From a checkpoint of a small mixture-of-experts model trained on Wikipedia: 293M tokens.
Below are experts of layer 3 (counted from 0) of a mixture-of-experts language model. Rows are named router (the router's row for the expert), gate (a neuron's input weights, with its number), up (a neuron's input weights, with its number), down (a neuron's output weights, with its number) and show model dimensions 0-191. Each number is 128 + 24 x the weight over its row's rms, rounded and kept within 0 to 255.
Before each expert's rows: "gets" lists some tokens that make up at least twice as much of what it gets as of all text. This comes from a sample of Wikipedia text that the model never trained on. Tokens count by the router's weight.

# expert 0
gets: "\n", "| ", "|", "|---|---|---|---", " Pre", "- Sub"
router [145 126 158 110 107 123 114 126 158 109 115 109 152 107 118  93 128 126 194  96 123 139 128 190  86 144 132 155  93 134 141 147 168  67  75 134  83 116 133 110 156 156 131 122 108 125 122 155 141  87  98 144  94 112 109 134 114 120 121 134 159 173 144 159 119 123 142 146 154 141 129 134 139 148 100 126 122 132 126 116 123  97 100 136 146 150 128  97 116 130 149  96 151 130 120 143 135 164 107 137 106 165 122  98 134  95 146 123 128 130 120 119 104 109  92 161 165  98 119 100 121 100 127 130 125 125 100 100 118 169 125 102 139 183  62 154 140 129 165 118  96 171 124 152 126 117 132 180  99 120 113  83 183 134 106 131 155 104 158 142 101 101 121 107 125  92 108 137 113 113 101  92 149 148  94 136 135 141 137 117 107 179 116 172 124 152 141 146 128 102 147 119]
gate2 [143 126  96 119  98 101 128 172 116 121 171  98 100 131 153 134 120 136 126 118 143 124 167 127 118 138 111 115 110 124 105 106 134 144 105 128  88 110 119 162 115 142  98  72 182 164 146 177 142 153 161 114 129 129 148 180 100 151 141 144 184 123 122 135  89 104 130 120 105 150 172 163 107 137 114 135 116  89  62 160 155 112 146 129 152 137 151  75 133  97 134 169 135 117 132 119 122  95 132  92  92 113 156 154 122 123 177 135 138 143 152  97  99 126 103 124 126 147 126 139 124 157 150 122 136 124 125  81 152 108 116 107 142 145  94 129 102 136 126 135 127 136  99 112 111 149 129 140 185 122 147 140 121 102 162  98 143 193 132 126 115 156 119 137 114 137 122 166 135  77 147 102 124 141 100 123 105 158 136 175 164 110 126 109 165 150 104 122 158 127 117 112]
up2 [ 91 150 146 115 146 188 119 126 111  59 123 108 180 119  90  95 108 141 130 159  99 149 140 144 120 141 116 103 123 168 129 159 147 116 105 130 113 159 158 103  88 137 109 131  89 129 109 134 120 128 106 117 137 100 138 119 117 110 136 187 106 108 135 107 183 134 115 125 105 122  58 116 159 126 117 131  94 170 125 136 143 141 100 132 133 154  85 138 116 161 162 109 148 157 123 136 105 152 118 117 155 171 112 101  94 155  93 117 143 145 133 151  81 130 130 127 143  85 133 106 120 109 140 155 131 129 144 154 146 153 139 147 110  90 165 113 158 154 148 129 128 143 153  84 127  92 151 109 110 101  69  69 135 142  95 124 112  88 128 109 121 133 114 110 162 144 111  91 116 142 108 169 157 106 140 159 147 144 136 105 122 114 132 100 139 138 128 128 131 144 149 129]
down2 [116 116 127 148 104 136 160 154 119 127 103 150 131  94  99 113  98  72 147 125  95 120 137 187 115 167  74 159 161 141 124 112 117  60  84 141 106 144 139 113 127 116 148 130  93  84 161 115 114 139  79 185 101 103  91 144 139 141 116 145 148 113 127 134 106 133 178 114 128 140 120 136 157 119 104  69 165 156 109 143 126 113 114 130 114 132 184 159 114 108 114 152 135 129  97 131 145 121 142 156  90 119 127  81  86 160 160 144 113 118 155 117  96 135  83 123 156 150 126 130 120 116  98 125 114 107 122 121 136 155 132 161 140 167 115 115 122  83 133 103 101 123 107 127 132 164  95 112 139 166 119 127 170 106 117 112 118 139 127 141 141 114  66 124 134 118 109 106 126 110  77 133 131 124 151 150 118 134 122  99 105 183 129 127 144 129 120 140 143 121 116 142]

# expert 19
gets: "m", "b", "l", "h", "r", "w"
router [126 161 134 121  82 112 154  96 137  96 134 122 138 133 129 130  92  94 141 159 151 134 135 172 136 125 177 136  92 159 138 134 156 163 127 172 117 132 148 148 122 147 143  94 124 119 129 150 138 137 134 131 123 125  91 102 102 134 104 168 164 117  89 118 116 102 113 145 123 178  93 157 143 124  91 174  96 143 152 116 162 151 167 114 123 127 110  91 103 146 150 118 124 129 111  87 146 135 109 136 131 149 144 137 109 116 126 102  99 155 148 100 108  96 109 171 151 124 133 107 122 154 157 131 128 132 148 140 128 147 122 124 103 167  84 129  82 128 173 110  95 120 105 103 139 152 127 187 108 112 142  67 188 140 140 145 104 134 156 118 161 122 144 142  74 133 120 121  82 159 117  65 135 107 106 135 147 139 157 126 132 157 101 170 129 122 122 144 158 114 145 138]
gate0 [132 124 114 118 125 143 145 146 167 107 112 123 139 143 142 112 139 116  86 135 139 119 138 101 141 118 136 113 155 171 188 156 136 146 106 106 114 135  98 133 125 145 135 153 113 109 155 151 168 108 141 112  91 153 129 115 148 150 114 133 145 128 157 108 125 130 119 121 139 136 139 111  73  80 137 114 120 130 137  93 146 115 115 122 162 184 139  88 103 152 148 100 156  95 123 104 147 122 111 158 113 145 136 136 152 107 105 172 139 127 117 159 117  88 110 138  91 141 119  97 125 109  82 127 130  93 123 162 162 110 121  67 112 103 171 101 149 126 157 126 111 142 145 139  98 150 118 156 139 120 192 153 118 128 147 110 131 175 153 139 123 129 168 167 116  67 121 135 122 129  59 144 117  81  61 151 158 137 115 128 132 126 108 131 137  85 102 145 104 111 127 157]
up0 [133 143 116 103 111 118 100 122 166 130 105 129 131 158 127 126 150 141  95 127 153 108 115 115 171 116 157 120 143 196 137 138 113 148 131 127 120 136 137 111 129 180 109 155 113  80 165 161 134 107 170 129 101 143 151 124 147 167 140 122 118 129 163  97 139 153 126 112 116 101 139 121  90  73 179 147 124 111 139  91 145 114 111 115 146 132 126  89  70 135 134 118 143 102 160 135 145 115 110 142 114 132 129 129 118  79 181 121 136  98  92 120 116 103 156 127 111 173 170  78 109  92 126 125 121 110 130 144 136 118  80  88  96 151 148  98 144 153 147 126 111 116 143 156 117 154 147 128 147 110 161 127 143 104 154 169 138 161 143 130 116 148 136 171  75 112 182 139 174 137 106 119 164  97 122 144 149 122 128 132 102 155 106 116 133  99 104 121  96  91 119 133]
down0 [145 143  98 133 145 101 125 162 112 125 125 120 119 152 150 125 138 136 125 152 115 150 106 127  97  83 144 141 143  81 161 116 147 176 150  87 134 185 133 153 123 157  91 157 107 151 108 147 123 124 193 123 138 123 136 170 133 137  93  96 138  71 152 109 122  95 160 128 155 142 100 107 119 109 102 123 119 134 114 101 178 121 113 181 127 134  97 128 127 103 116 129 161 130 114 115 110 155 153 122 137  98 121 122 166 170 139 147 143 122 158 109 115 141 150  88 119 114 163 150 167 122  87 111 136 112 106 109 128 158 149 115 134 100  95 143 146 167 118 119 134 149 108 123 108 139 106 129 152 115 157 124 130 127 137  93 150 184 132 110 137 137 153 104 153  72 117 115 126 109 110 155 155 158 107 163 109 138 125 107 114  92 137 133 174 115 106  77  74 118 101 160]

# expert 31
gets: "ic", "ian", "i", " American", "at", "ac"
router [151 140 147 122  74 141 131 148 137 121 132 123 132 147 102 121  97 116 138 128 113 135 137 144 120 134 136 166  96 161 161 168 108 107 109 112 111 127 123 115 191 152 146 113  91 124 144 177 188  89 125 157 138 116 117 100 116 134 112 127 146 145 124 160 143 131  90 163 151 136 124 132 148 127 108 130 142 153 149 128 175 105  92 130 159 162 108 107 141 114 152 136  88 140 125  61 125 137 108 129 140 180 117 115 104 137 130 148 107 132 146 136 132 124 109 159 153 122 120 146 114  93  86 106 140 120 122 107 109 129 123  87 111 152 112 138 130  66 163 117 129 151 154 137 154 182 140 166 132 139 154 115 157 148 133 137 125 105 154 151 117  98 162 147 138 125 127 110  76 143  99  80 145  67  88 113 110 103 131 118 126 161 117 183 165 125 122 159 154 134 154 165]
gate0 [190 145 158 118  86 155 150 120 101 142  97 139 149 148 150 150 136 164  96 130 133 193 111 117 104 124 138 138 105 146 159 117 111 112 156  94 115 115 144  87 177 135 169 108 150 100 142 115 127 129 134 137 118 130 135 132 181 142 133  93 109 127 119 120 160 162 165 117 151 142 154 169 131 126 147 161 136 163 102 120 104 145 115 153 135  92  79 129  66 140 163 160 138 139 121 128 113 131 117 142 155 121 139 134  92 148 130 185  77 113 110 176 121 121 168 151 140 131 128 132 148 157 134 130  92 154 137 122 123 151  99 100 151  88 123 161 114 133 142 131 136 163 120 112 150 127 136 109 117  86 140  90 106 162 161 119 143 133 148 154  93 153 112 121  92 118 101 124 153 100 103 118 117 121 123 144 118 208 124 134 134 143 106 119 141 112 126 137 102  88 130 118]
up0 [142 140 154 161 161 118 105 110  77 123 179 158 119 126 120 102 104 126 169 113 103 109 150 110 113 120 170 101 129 180 129 104 119 157  91 142 149 148 123 167  94  93  96 105 102 143 100 134 120 154 142 115 162 133 110 130 166 134 144 119 115 122 158 114 111 122  98 146 118  99 100 119 121 133 101 126 124 124 176 108 127 153 147 118 125 176 101  83 123 133  81 106  51 135 156 134 157 116 139 116 134 166 106  69 112 116 101  92 147 158 137 140 116 168 160 161 111 155 120  98  83  81 136 132 136 141 103 130 123 153 146 178 150 127 100 134 143 167 111 164  91 117 144 124 165 150 131 122  85 142 123 152 150 148 110 109 170 143 136 167 147 111 144 104 103 132 112 136 135 150 117 103 111 145 154 110 122 122 158 135 129 116 135 130 114 129 118 116 120 144  94 150]
down0 [152 121 109 172 128  98  96 144 125 134 150 106 138 121 141 136 153 113 117 101 115 110 134 136 124 165 129 114 139 178 120 136 109 146 100 162 129 159  97 109 131 140 112 110 111 161 147 128 129 107 102 121 143 148  76 159 140 116 132 142 108 126 100 143 144 136 104 115 116 128 111 111 146 139 149 124 167 159 143  86 109 147 152 118 156 155  91  96 121 108  95 102  56 133 151 161  81 100 133  97 117 164 156 121 119 107 103  75 124 164 160 190 128 157 175 113  98 140 181 116 117  41 104 124 122 139 143 109 147 136 113  99 119 159 147 112 137 143 122 128  93 148 146 112 116 134 101 116 111  98 115 136 180 134 130 124  80 138 150 128 115 113 112 136 147 111 149 158 148 121  96 127 163 112 148 124  99 141 156 127 164 168 111 142 128 105 139 123 131 120 160 168]

# expert 3
gets: "\n\n", ".", "\n", "=", "s.", ")."
router [144 141 155 142 114 135 123 152 146 105 120 123 136 135 122 100 131  91 174  96 136 150 113 136 110 154 109 150  72 151 162 161 107 119  87 118  75 117 149 114 163 154 154 119 121 114  85 150 127  92 100 106 115 141  90 153  85 130 111 137 104 186 136 155 109 120 130 140 165 163 142 130 157 127 119 122 142 142 124 113 130  79 114 114 133 122 133 128 152 116 155 121 147 132  74 136 132 161  84 116 117 140 156  83 130 100 118 144 129 127 138 111  81 138 101 142 174 142 104 120 127 130 121 109 115 115 102 147 138 154 125  87 140 162  79 143 132 107 128 135  77 127  88 182 143 142 150 162 100 133 163  89 166 147 119 100 115  91 134 146 120 112 120 121 136 106 104 113 122 115  95  83 126 112  93 142 125 132 119 111 124 179 123 171 120 119 134 149 133 119 194 100]
gate2 [177 132 137 161 115 148 130 135 121 161 124  93 102 120 171 108 127 158 152 108 175 126 164 123  96 109 183 115 133 107 134 114 120 133 134 137 138 113 123 126 132  72 142 138 139 149 126 107 159 114 121 127 148 121 143 148 125 165 114 111 161 123 135 139  71 156 118 138 131 139 121 133 174 139 153 118 101 126 164 131 121 125 173 149 140 105 178 114 132 108 102 180 145 107 167 118 142 135 122 129 107  93 149 101 138  85 145 102 119 163 154 163 153 101  96 107 152 100  97 128 173 146 156 121  78  84 151  97  97 113 153 130 146 185 101  95 114 148 118 123  94 176 109 109 112 138 119 143 148 141 116 141 138 170 171 121 115 110 113 114 122  85 111 153 123 133 119 114 114 135 126 117 100 163 110 105 132  82 138 140 145 113 115 165  98  95  88 115 129 100 162 130]
up2 [148 116  75 136 104 119 125 102 119 142 184 101 135 120 146 121 112 154 120 122 130  92 163 135 174 171 152 142 115 137 111 146 123 140 102 165 107 119 113 164 131 123  90 117 145 105 126 139 146  99 122 132 102 104 121 191 152 152 106 132 123 125 126 136  98  94 112 122 123 135 104 133 111 140 116  80 100 140 122 138 122 147 144 160 122 158 115 132 102  86 136  46 116 132 108 121 142 144 145  98 137 114 162 153 134 106 102  89 124 130 135 165  95 122 123 148  85 105 134 174 142 124 121 136 100 116 100 118 113 111 133 157 105 151 132 152 123  90 130 111 121  89 100 148 124 155 149 152 133  90 157 149 150 163  77 146 127 114 154 132 110  84 138 128 150 123 168 128 126 103 151 109 109 170 162  99 180 165 154 139 158 146 119 122 193 143 172 135 150 137 129 111]
down2 [135  83 159 189 107 113 152 123 144 155 174 111 122 119 103 128 118 122 102 127 149  90 132 118 155 122 122  67 101 163 170  82 124  85 112 159 140  95 147 111 117 133 154 155 134 134 175 138 133 141 119 132 178 167 114 124 145 149 121 175 159 126 102 102  62 127 135 106 161 123 156 113 123 116 151 149  92 113 114 116 173 136 117 126 133 124 171 141 124 141 108 113 136 124 121 165 118 135 156 146  90 123 127 189 138 129 161  97 154 159 127 139 133 120 131 131 102 124 138 177 138 124 154 132 126 151 132 146 127  87 127 136  74 152 113 153  85 120  89 141 114 130 130 134 108  98 163 140 150 129 131 123 147 154 136  96 148 113 180 109 123 119  95 155  92 126 125 134 138 172 141 187 126 137 126 141 172 157 117 132 102 101 123 133 117 145 137 148 131  94 125 124]